Below are experts of layer 6 (counted from 0) of a mixture-of-experts language model. Rows are named gate (a neuron's input weights, with its number), up (a neuron's input weights, with its number) and show model dimensions 256-319. Each number is 200 + 30 x the weight over its row's rms, rounded and kept within 0 to 999.
Before each expert's rows: a language model's description of what the expert responds to. This comes from a sample of Wikipedia text that the model never trained on.

# expert 4
Word-internal fragments after an initial consonant or two, such as ap in photograph, ag in averaging, and the "by" and "with" tokens.
gate0,167,258,184,189,182,192,145,151,197,191,185,210,236,229,233,196,210,181,252,205,180,185,177,219,142,227,192,216,255,213,179,213,307,204,212,188,242,194,189,175,226,211,197,143,213,142,205,221,277,167,168,225,174,161,158,236,197,184,181,212,261,171,231,170
up0,188,182,195,190,187,159,229,163,268,209,175,163,197,180,185,170,206,167,202,164,156,144,165,222,162,207,267,163,217,215,204,239,198,203,223,259,212,166,174,170,197,207,253,203,195,146,193,226,185,217,218,155,167,140,193,188,212,228,244,139,233,205,155,190
gate1,244,236,172,210,167,236,230,241,241,204,196,193,243,199,214,228,236,216,275,253,246,217,169,220,150,202,239,189,219,182,229,135,268,215,218,182,195,188,184,175,170,151,199,191,210,160,230,201,232,197,189,216,194,156,223,241,178,221,206,214,175,158,167,154
up1,243,186,178,229,201,176,255,128,167,219,182,149,186,210,182,205,171,213,239,154,173,193,127,193,213,201,203,206,186,189,169,221,216,179,183,227,208,160,221,158,174,223,173,183,187,212,174,190,160,198,198,181,236,141,217,254,171,215,244,143,169,224,183,203

# expert 12
Connectives and introducers before a phrase, such as colons, as, and, called, named, like, plus "ac" in exacerbated.
gate0,178,206,203,199,164,206,187,232,166,136,165,183,165,165,174,158,208,226,190,169,194,208,189,201,227,213,191,230,199,182,246,155,177,138,207,193,171,198,222,220,243,207,162,228,194,173,214,186,180,181,240,148,181,204,162,252,202,215,180,205,185,197,208,202
up0,194,159,197,170,231,210,186,184,222,222,162,211,255,208,187,154,233,200,201,186,132,255,168,139,219,169,215,217,187,196,180,207,231,167,211,199,154,185,266,222,200,183,125,212,236,206,171,206,208,239,169,224,265,193,198,149,241,170,222,167,169,183,178,190
gate1,250,175,183,191,181,213,222,208,189,197,202,225,215,206,215,202,150,208,206,227,257,140,164,188,206,233,212,232,222,138,181,231,197,174,160,235,245,169,182,241,218,255,215,205,174,159,229,213,207,227,195,202,134,223,166,221,183,185,235,143,201,187,202,202
up1,195,184,185,86,188,193,183,188,187,148,176,255,198,186,195,226,183,234,166,221,191,221,164,168,197,181,165,228,261,221,220,237,206,178,195,217,222,218,197,168,180,238,169,180,103,190,193,192,171,168,187,198,226,235,133,210,188,194,197,191,191,143,263,243

# expert 10
Accented vowels and syllables inside French, Spanish and other foreign names and words, such as ou in Gouin, é, í, del, de.
gate0,166,190,205,238,157,244,242,210,196,207,186,243,197,199,200,217,169,163,253,174,189,198,228,180,194,175,224,201,235,226,252,263,233,257,157,198,203,239,205,199,276,203,216,219,171,195,256,140,206,164,243,245,200,178,216,173,186,199,190,208,200,188,210,220
up0,167,251,201,147,192,223,196,139,186,224,157,158,182,239,156,209,191,209,199,154,147,211,226,230,161,147,208,190,239,255,231,181,163,169,192,178,210,228,184,205,183,236,244,179,222,158,221,171,233,206,201,105,225,200,202,150,254,178,206,199,191,190,196,159
gate1,187,238,221,163,258,205,165,227,203,219,169,215,251,187,173,214,224,224,128,187,210,210,131,260,195,228,257,224,252,172,189,175,142,187,181,227,220,159,153,140,182,251,194,202,183,207,198,212,184,193,153,182,260,187,159,187,183,155,179,196,219,247,224,169
up1,236,190,259,211,160,240,204,205,152,195,210,166,209,201,219,180,200,155,194,228,245,180,193,205,167,186,187,172,202,230,240,246,233,210,211,155,164,197,169,189,146,207,225,184,231,181,201,201,137,175,188,227,175,186,209,166,219,225,194,217,223,166,203,200

# expert 15
Periods ending sentences before a paragraph break, plus line breaks, heading equals signs and word endings before colons.
gate0,148,176,178,214,198,206,190,202,208,194,205,183,201,221,247,201,207,192,186,172,191,188,211,233,214,224,194,253,194,222,252,125,182,223,297,185,138,196,177,167,183,254,217,244,166,195,193,185,205,182,221,229,263,163,192,226,240,177,177,160,168,216,208,186
up0,190,167,186,178,233,220,189,159,165,214,241,163,209,199,207,150,158,201,210,219,177,213,174,215,200,177,179,184,182,203,159,198,238,228,216,216,223,168,188,185,205,261,139,142,194,185,210,165,201,201,243,165,221,177,200,163,212,238,224,224,222,154,182,193
gate1,263,160,203,209,169,208,172,237,195,206,230,212,170,227,217,154,199,158,219,203,230,153,159,183,243,166,182,190,250,144,226,182,263,148,212,197,156,180,230,226,215,197,184,136,230,178,180,205,216,198,227,239,205,169,179,249,200,196,217,118,212,223,196,230
up1,235,202,214,183,164,209,220,221,154,221,188,186,259,185,212,197,178,252,277,238,170,186,219,243,182,194,254,171,225,201,173,167,198,147,170,257,198,187,228,181,231,214,169,167,200,240,172,154,239,195,231,177,206,237,196,215,277,231,172,212,163,195,220,195

# expert 7
Clause-opening who, which, that, he, she, they and modals before a verb, plus some mid-word letters such as c, u, or.
gate0,228,171,182,170,218,181,217,144,183,199,255,213,209,200,223,255,194,254,217,169,230,209,157,232,225,205,240,242,209,154,190,263,177,207,242,216,214,225,257,207,170,200,234,179,212,190,246,163,220,134,191,168,243,214,172,154,189,193,179,217,199,212,215,256
up0,187,184,217,184,224,201,211,221,196,187,244,188,180,207,251,197,204,250,170,198,119,237,211,141,225,211,226,231,212,207,211,179,196,189,209,202,207,195,201,263,176,194,195,202,224,250,263,252,193,191,180,232,188,207,267,212,226,224,170,184,192,168,138,234
gate1,155,216,204,223,241,161,198,156,219,259,189,182,132,148,254,204,167,220,201,263,199,250,263,180,201,201,189,193,186,219,200,199,189,172,206,141,250,167,168,139,245,192,238,198,202,203,216,251,217,193,213,189,221,228,254,223,201,160,215,178,164,262,169,190
up1,191,211,165,225,231,196,204,192,170,154,170,192,211,179,209,176,258,249,161,180,243,221,190,242,193,231,167,185,164,170,193,179,175,215,214,180,206,251,230,237,190,225,194,202,212,227,220,158,153,194,235,229,213,227,154,190,243,220,168,204,217,216,146,173

# expert 29
Prepositions in, for, from, during, until before dates or phrases, plus capital W starting headings or table names like Weather, Wards.
gate0,224,211,148,179,183,143,173,205,147,166,177,232,226,226,198,160,187,186,172,188,173,226,147,205,207,185,211,178,198,188,234,196,172,238,206,177,186,175,178,181,216,197,208,199,166,150,214,212,232,237,171,166,225,184,185,152,196,164,256,155,152,186,226,175
up0,184,227,195,217,256,176,206,199,204,210,219,222,172,133,209,187,149,240,222,147,180,207,210,201,203,143,219,242,213,245,153,168,184,224,276,141,168,242,253,166,216,224,183,195,224,207,165,227,180,178,238,186,188,228,227,178,194,163,241,254,261,161,215,223
gate1,240,185,221,197,227,173,189,237,200,176,208,247,236,211,239,248,170,198,191,214,227,257,239,184,219,146,199,253,215,200,191,162,184,181,193,218,217,167,219,191,138,209,163,176,122,145,215,186,241,147,237,179,219,180,199,220,199,153,233,250,164,134,271,218
up1,179,206,177,181,214,147,201,234,230,208,234,208,220,181,178,217,163,144,220,197,179,177,175,230,169,197,213,210,216,200,180,184,201,240,235,203,221,213,225,172,174,180,226,192,232,175,213,225,185,215,164,227,223,185,182,231,153,219,192,217,238,171,150,201

# expert 20
First three digits of years like 201, 199, 198 in dates and career ranges, plus some word-initial letters like g, d, T.
gate0,225,198,257,170,234,261,194,236,228,182,244,218,221,209,206,144,245,164,195,177,278,248,155,186,149,210,227,164,237,235,180,168,204,197,251,178,168,251,195,241,237,205,239,176,190,232,206,175,224,143,270,159,185,223,221,174,191,165,212,181,200,250,179,212
up0,199,244,254,196,191,282,225,245,207,247,206,239,184,175,155,206,215,184,188,241,166,165,186,187,204,177,236,240,235,212,164,200,186,241,219,173,218,180,194,150,157,161,198,212,242,197,229,226,200,237,187,176,232,226,168,183,171,232,216,225,222,266,235,128
gate1,224,214,194,154,245,201,223,209,187,184,230,220,205,254,176,240,198,227,267,197,173,219,155,203,179,230,228,190,210,227,174,189,151,217,229,227,237,228,178,185,185,222,195,166,180,140,204,234,191,234,203,186,202,205,209,236,198,205,174,237,210,178,244,204
up1,177,223,213,210,147,212,212,232,188,196,222,202,139,203,255,193,215,129,222,214,232,190,169,169,197,199,153,203,162,175,238,250,173,243,187,144,146,182,197,196,194,177,187,208,222,208,192,222,226,242,205,194,188,190,231,220,232,160,253,174,240,208,201,207

# expert 11
Mid-sentence function words, especially of after level/sense, plus a, and, the and hyphens in compounds, in ordinary prose like second-year.
gate0,216,159,195,281,174,225,175,224,180,171,159,194,221,240,169,145,183,210,189,196,178,202,201,255,191,167,138,203,215,218,205,159,207,162,196,206,212,195,156,198,236,171,200,186,200,253,160,158,206,194,159,258,205,263,226,197,226,204,242,182,188,188,217,201
up0,196,188,158,205,250,192,206,226,195,178,234,214,253,156,223,207,210,213,182,186,200,239,209,170,179,188,179,182,234,221,233,184,228,212,197,219,189,179,176,176,121,173,186,231,208,175,235,203,197,195,198,173,233,228,195,192,155,242,176,201,176,211,216,216
gate1,208,160,155,211,151,173,194,244,217,183,232,257,198,146,173,191,221,224,214,188,185,229,198,180,212,120,204,225,270,195,259,207,194,164,192,210,181,253,240,262,226,182,165,160,213,170,211,218,180,218,170,199,167,220,240,181,161,212,246,174,170,220,167,269
up1,229,188,189,223,241,246,178,156,254,210,173,172,174,240,187,157,188,214,198,184,200,238,204,203,183,182,243,189,189,187,220,224,183,179,138,204,161,265,204,183,216,208,191,187,238,218,195,189,173,204,211,187,131,227,240,184,264,228,169,213,194,269,190,167

# expert 8
Pipe separators between cells in sports and statistics tables, plus prepositions of/at/in/with and name starts like Mc, United, Los.
gate0,210,225,196,226,172,184,229,180,221,241,204,217,222,175,199,205,191,175,191,239,164,180,232,184,204,173,181,170,209,144,172,240,160,177,210,231,217,170,183,114,179,191,226,177,220,157,177,234,219,236,174,177,201,218,148,208,184,195,251,177,241,252,155,190
up0,226,171,187,219,214,218,205,200,227,208,211,193,201,246,187,212,193,222,193,210,225,210,194,153,241,175,167,181,191,194,183,179,186,229,216,149,153,207,197,219,173,173,256,176,209,225,185,208,229,194,155,170,220,160,182,236,154,175,234,227,172,171,225,222
gate1,218,155,186,204,196,155,194,213,198,169,221,207,174,185,190,205,165,271,228,182,245,239,196,204,229,209,201,246,151,210,190,229,242,186,229,180,200,192,200,195,185,209,203,177,202,269,259,166,154,209,200,195,154,196,210,214,238,205,205,182,216,223,185,214
up1,180,218,192,221,238,257,193,230,194,159,243,172,196,182,205,244,242,249,197,247,172,205,165,170,212,218,186,190,173,194,233,219,231,214,178,235,206,195,272,176,189,200,233,215,198,225,198,197,195,226,148,188,162,221,225,192,210,203,173,178,183,188,237,214

# expert 22
Capital first letters of names and sentence words, such as M, B, N, Y, V, plus some inner pieces like y in dying, em.
gate0,145,154,188,169,192,201,243,207,241,175,173,216,166,177,221,247,210,220,214,224,245,241,204,186,216,194,200,176,195,224,235,195,193,227,208,234,226,266,193,227,211,223,197,150,147,186,206,200,197,209,222,201,217,210,204,201,221,190,191,194,150,204,222,199
up0,103,217,249,204,210,195,222,245,162,191,198,210,196,219,182,221,234,195,179,161,190,207,173,212,171,191,237,174,194,233,209,194,207,167,238,204,149,205,263,219,231,199,246,230,194,215,224,134,186,219,185,190,213,211,200,202,211,218,208,131,171,169,166,240
gate1,177,201,185,135,172,188,203,215,220,167,173,190,183,184,187,208,163,165,185,229,228,276,167,180,207,170,221,224,184,163,160,170,227,207,197,179,196,244,185,155,212,191,163,164,166,213,208,240,192,263,217,140,215,161,208,212,184,230,182,141,198,217,210,221
up1,246,226,165,181,227,187,156,205,212,200,239,217,239,220,190,168,249,214,217,215,204,187,173,224,186,190,245,200,171,186,194,235,236,245,172,203,143,234,163,200,184,162,182,186,211,234,188,173,262,175,191,171,162,163,178,181,153,138,223,175,198,223,253,210

# expert 19
The, a, this, its and common adjectives like local, main, new, usually after prepositions such as of, in, at.
gate0,243,230,196,185,223,244,185,233,176,223,179,206,236,221,178,259,231,220,202,209,173,181,238,232,245,214,277,216,198,172,195,184,227,198,209,168,188,197,221,213,170,207,159,186,246,163,188,221,200,184,223,238,208,229,215,195,251,158,210,179,240,193,208,193
up0,202,206,206,232,214,203,201,213,212,235,183,166,230,274,244,183,176,211,165,184,229,165,143,253,185,212,157,252,243,237,135,173,247,193,193,201,160,188,236,230,191,204,149,189,204,204,253,188,187,226,196,231,163,147,188,216,215,232,177,196,204,216,206,238
gate1,181,163,217,241,254,258,201,145,203,177,230,209,219,161,202,179,227,245,189,240,215,217,245,197,158,200,200,204,206,151,165,194,194,180,232,184,171,254,248,185,209,206,178,201,145,197,153,142,221,252,179,200,238,208,227,190,200,132,189,224,204,151,177,231
up1,156,276,130,228,173,195,218,197,177,190,213,224,214,205,214,213,192,154,176,240,224,170,181,251,161,189,227,213,200,184,185,175,194,232,233,209,242,161,231,250,217,185,229,239,173,242,210,185,213,198,194,226,217,229,186,236,174,198,225,229,225,203,199,207

# expert 1
Opening parentheses, table cell bars, en dashes in year ranges, list dashes and commas in discographies and tables, e.g. "(September", 1990–91.
gate0,190,169,183,185,188,174,163,193,196,201,171,171,221,196,197,223,195,246,202,178,168,186,171,192,198,244,235,159,221,223,216,233,166,193,143,144,206,183,186,228,225,209,222,176,201,211,214,207,193,193,297,161,190,189,175,179,181,206,147,182,221,212,182,215
up0,227,230,210,199,246,202,228,237,216,183,173,203,161,195,245,250,209,180,201,256,146,218,172,218,165,155,217,223,164,238,144,180,195,209,233,205,251,141,178,167,173,176,215,170,200,268,207,229,183,154,164,289,209,237,209,193,185,197,218,200,207,204,198,193
gate1,131,159,148,237,185,209,256,191,169,145,141,215,211,121,219,203,152,207,207,188,261,171,164,213,233,224,197,247,197,199,216,178,163,227,215,212,206,257,157,241,192,189,209,177,171,139,196,244,163,261,244,208,179,239,219,172,228,193,176,184,186,233,178,204
up1,183,182,174,138,156,213,160,180,119,203,226,191,204,259,278,163,202,222,204,148,224,222,175,204,222,168,197,199,220,171,133,214,173,193,143,173,210,249,162,225,176,175,214,198,235,188,177,147,137,185,183,204,211,230,162,219,200,200,240,129,262,193,175,192

# expert 3
Word pieces inside or ending longer words, usually with no trailing space, such as Theraphosid-a-e, legendari-um, rele-ase, and year digits after 202.
gate0,232,159,231,244,184,194,187,223,217,201,177,201,205,163,148,172,201,200,209,151,189,204,199,231,163,177,221,234,191,183,170,191,200,181,220,176,209,202,201,225,232,194,238,190,183,276,186,174,184,140,200,203,177,216,214,224,236,244,199,210,202,187,203,178
up0,248,237,211,210,234,171,219,187,203,213,168,202,215,252,197,208,236,222,147,163,267,176,184,186,174,270,166,205,165,218,201,193,180,150,175,181,205,207,155,195,168,199,181,153,209,191,214,144,192,218,194,158,162,195,230,198,206,205,209,193,153,170,227,185
gate1,236,218,181,193,209,140,185,222,240,203,136,228,189,187,187,214,209,209,164,240,213,205,218,192,186,225,195,161,192,188,216,256,228,226,270,170,207,248,196,177,168,229,178,212,223,203,227,212,244,179,205,221,217,242,199,134,195,213,183,197,177,148,193,207
up1,218,259,189,211,243,224,264,185,167,181,182,152,205,170,168,168,268,199,206,178,242,203,179,226,203,225,168,223,233,154,177,211,204,215,223,192,208,222,199,224,163,166,221,205,197,221,233,250,182,246,234,166,208,240,216,179,181,209,206,167,245,182,209,200

# expert 0
Final pieces of proper names ending with a space, such as surname or place endings like -ton, -ley, -ham, and York, John.
gate0,257,212,164,185,164,220,167,198,204,167,246,190,186,234,205,225,165,216,202,237,164,168,190,193,222,201,223,225,241,224,258,163,160,195,199,185,162,196,218,199,152,188,164,210,162,235,216,242,193,176,182,211,172,159,218,170,225,231,217,191,201,197,215,223
up0,212,179,243,199,193,131,230,201,227,183,236,231,204,223,201,197,198,205,210,191,220,172,208,228,211,198,166,177,212,227,213,189,227,162,179,156,187,206,189,185,202,234,197,212,179,152,174,195,151,185,186,172,215,203,188,180,191,207,155,243,115,177,224,179
gate1,172,179,159,195,178,212,204,160,208,231,174,220,224,230,193,172,214,187,172,221,230,169,182,206,208,212,236,188,218,232,171,192,249,207,180,234,211,170,235,229,215,160,170,232,180,264,175,147,266,172,225,236,223,188,181,275,154,127,214,214,280,204,180,229
up1,208,174,213,193,193,216,178,145,221,250,205,196,203,205,234,168,197,239,229,213,249,193,250,211,232,243,212,224,194,173,198,181,187,193,187,225,158,206,153,165,206,149,219,263,224,179,198,172,162,155,189,152,209,215,177,196,193,177,209,185,159,209,177,208

# expert 5
Verb stems and prefixes after was/is/were/be in passive or predicate constructions, such as re(stricted), cre(ated), produc(ed), pass(ed); also capital H.
gate0,201,198,178,212,169,227,132,221,165,188,185,221,170,178,236,206,257,207,240,190,201,226,212,239,202,215,201,155,230,191,256,220,221,233,199,198,193,186,218,177,215,212,252,180,219,218,199,254,204,206,191,230,199,202,180,238,153,216,223,196,173,263,199,148
up0,208,219,171,205,222,203,222,183,190,185,129,164,186,226,204,155,208,195,217,180,228,160,277,184,187,159,207,225,204,193,213,225,124,190,184,158,243,213,173,199,214,252,168,163,204,232,214,222,219,197,177,181,152,168,173,111,242,211,182,216,196,178,186,175
gate1,169,216,194,179,202,178,244,222,175,188,148,251,185,183,167,128,216,183,201,169,234,277,204,198,256,233,152,200,153,246,197,259,202,206,174,202,196,202,224,165,247,228,168,221,209,186,166,182,215,199,174,262,180,250,201,213,193,166,244,203,223,229,227,159
up1,197,198,187,190,165,182,242,141,215,184,244,202,189,206,170,259,223,221,176,200,192,205,219,195,184,249,172,158,137,179,197,188,266,250,176,135,202,227,197,228,170,226,176,234,215,196,213,206,201,203,261,167,193,175,201,155,226,194,176,247,224,206,243,255

# expert 28
Month names in dates, as in Born: December 7, the verbs was and is, and v-initial word pieces like vacated and veteran.
gate0,147,224,181,199,193,170,218,194,155,177,198,189,214,214,183,191,195,189,209,179,224,207,199,185,241,181,200,192,191,182,207,235,196,274,198,184,175,195,214,225,217,189,172,173,126,220,221,189,198,202,207,180,216,200,206,200,262,163,174,190,238,252,212,211
up0,218,216,243,185,230,253,186,161,231,234,186,203,186,231,174,205,165,206,203,216,170,216,201,184,149,135,232,146,186,223,202,193,216,170,167,232,220,177,201,162,255,173,181,177,225,164,231,227,173,195,202,207,179,210,238,165,172,245,249,196,185,191,168,163
gate1,197,149,160,223,187,144,190,195,182,229,179,276,129,190,173,180,173,205,164,210,211,162,168,173,226,167,195,139,203,237,208,204,158,177,192,161,194,223,144,203,202,315,165,172,197,141,178,183,222,217,196,209,199,229,168,161,172,182,249,235,160,198,244,206
up1,197,200,202,206,242,169,199,270,194,219,226,215,173,251,184,226,155,176,223,182,194,214,173,208,213,211,230,222,233,217,245,223,256,175,207,186,191,202,200,178,211,138,163,202,159,242,183,195,203,197,231,181,189,187,237,166,207,161,218,189,216,218,180,236

# expert 27
Mid-word syllables like en in subpoena, os, er, plus numbers that begin table cells, such as 28, 39, 67.
gate0,209,145,237,150,141,206,150,194,230,157,196,214,201,187,226,220,257,253,204,273,182,193,189,219,220,201,183,248,245,239,248,189,242,207,171,209,254,181,209,171,194,208,195,215,178,218,203,217,125,164,177,212,174,198,252,234,242,188,219,226,225,182,210,158
up0,247,190,236,155,223,196,202,206,188,236,281,181,180,190,208,222,164,259,212,224,187,190,246,250,181,141,185,240,145,178,207,192,228,213,176,186,226,237,241,190,218,187,198,193,205,177,214,161,223,210,204,240,217,176,252,170,220,218,181,193,208,202,237,231
gate1,201,220,169,203,170,213,251,214,196,231,219,216,265,197,227,173,221,186,176,240,236,208,161,162,252,222,174,211,201,242,194,196,168,208,198,204,190,175,168,212,174,219,195,246,153,186,229,153,199,154,169,233,170,184,215,188,155,219,178,237,209,213,155,195
up1,205,223,200,222,171,172,189,118,243,169,197,189,259,160,185,236,236,187,250,173,211,150,168,241,179,208,171,205,164,186,155,215,181,169,218,192,232,214,204,175,184,193,196,188,202,216,189,213,207,242,205,198,217,161,203,187,165,203,200,179,259,213,185,230

# expert 6
First pieces of words, often capital initials of names or prefixes, such as P-edro, L-aterrière, s-un-dial, un, trans.
gate0,232,217,154,176,218,218,259,225,264,188,194,198,194,239,204,179,228,248,229,263,194,206,146,208,118,234,172,208,203,188,191,204,208,152,187,204,198,208,259,208,235,216,204,191,154,151,170,192,214,183,202,196,210,229,195,200,211,191,241,166,170,173,175,235
up0,213,162,232,224,164,194,188,212,234,225,179,150,204,234,193,229,205,209,130,282,179,222,226,147,221,178,235,208,175,160,173,198,143,171,257,234,190,234,248,228,212,208,189,124,161,184,188,215,203,210,242,183,159,182,163,228,238,198,189,176,185,236,184,185
gate1,162,172,204,204,176,163,239,157,216,227,221,192,181,169,171,267,212,153,212,172,271,257,145,189,201,238,229,205,198,183,205,212,242,263,158,217,195,261,191,208,183,227,209,222,208,180,218,190,219,208,150,235,169,132,254,169,200,217,175,185,176,207,236,217
up1,198,246,167,206,212,208,195,199,151,214,196,212,210,208,197,167,193,247,163,204,256,167,232,191,280,210,185,167,185,235,175,231,241,227,226,192,212,239,179,133,194,215,168,218,147,219,189,177,207,217,229,172,261,206,123,167,189,140,221,165,226,167,214,241

# expert 18
Commas and clause-joining punctuation in biographical prose, often after dates or names, plus list dashes and opening brackets.
gate0,253,194,240,179,166,156,231,187,170,175,213,171,206,169,148,189,183,151,197,177,181,216,184,178,152,189,201,198,244,223,222,172,140,168,246,179,171,172,141,166,138,225,230,119,152,211,202,162,225,166,187,146,196,236,193,184,238,196,223,225,271,225,241,183
up0,234,213,206,182,286,266,234,220,195,163,235,204,226,228,177,169,214,153,242,204,171,226,128,187,215,232,191,225,210,204,177,205,215,227,197,206,202,205,195,215,240,179,162,181,194,217,158,208,198,236,162,222,183,175,176,231,199,218,244,179,243,232,124,148
gate1,192,168,93,198,181,195,175,165,229,184,227,210,264,170,244,246,230,198,216,234,201,194,200,177,171,184,220,237,234,237,221,246,169,191,161,197,246,210,212,172,211,197,247,187,169,177,231,196,215,271,200,202,184,199,225,224,256,195,180,194,247,214,224,211
up1,218,193,184,177,255,194,205,200,233,257,144,243,192,219,141,156,213,207,216,159,201,222,247,218,158,225,202,236,167,163,262,238,231,199,243,206,171,243,175,209,205,154,159,188,268,164,229,250,218,148,154,197,198,186,187,196,253,179,171,197,248,183,153,212

# expert 17
Final pieces completing words or names, such as el, ell, ion, ement, sion, often before commas or colons in infobox lists like Country, Champions.
gate0,180,156,212,232,247,189,247,174,209,207,151,203,228,217,178,233,156,203,264,216,148,186,196,178,212,204,156,260,210,171,215,129,162,154,223,198,212,203,243,220,242,214,228,186,225,211,215,223,184,199,133,221,229,181,159,204,228,201,224,168,192,112,155,200
up0,206,244,208,213,211,163,231,262,231,224,226,177,213,187,189,181,197,221,203,189,155,186,196,188,207,229,197,152,147,246,214,167,174,206,215,128,272,171,213,167,192,211,218,171,210,185,168,199,226,226,187,207,166,216,195,203,223,175,194,190,208,239,220,208
gate1,171,231,142,175,182,177,221,232,194,200,216,220,172,222,186,169,165,230,275,212,219,156,161,204,229,206,186,203,169,219,197,212,201,237,227,186,178,214,173,202,252,140,204,181,203,120,203,219,235,211,207,196,215,254,227,170,217,214,194,199,153,163,161,184
up1,156,293,223,181,230,200,212,214,221,176,151,194,220,233,202,220,215,198,197,170,184,179,187,130,220,155,183,173,178,206,145,223,238,193,186,185,181,224,218,157,252,161,239,218,163,254,242,202,173,215,220,157,192,181,208,214,174,221,203,202,260,186,199,149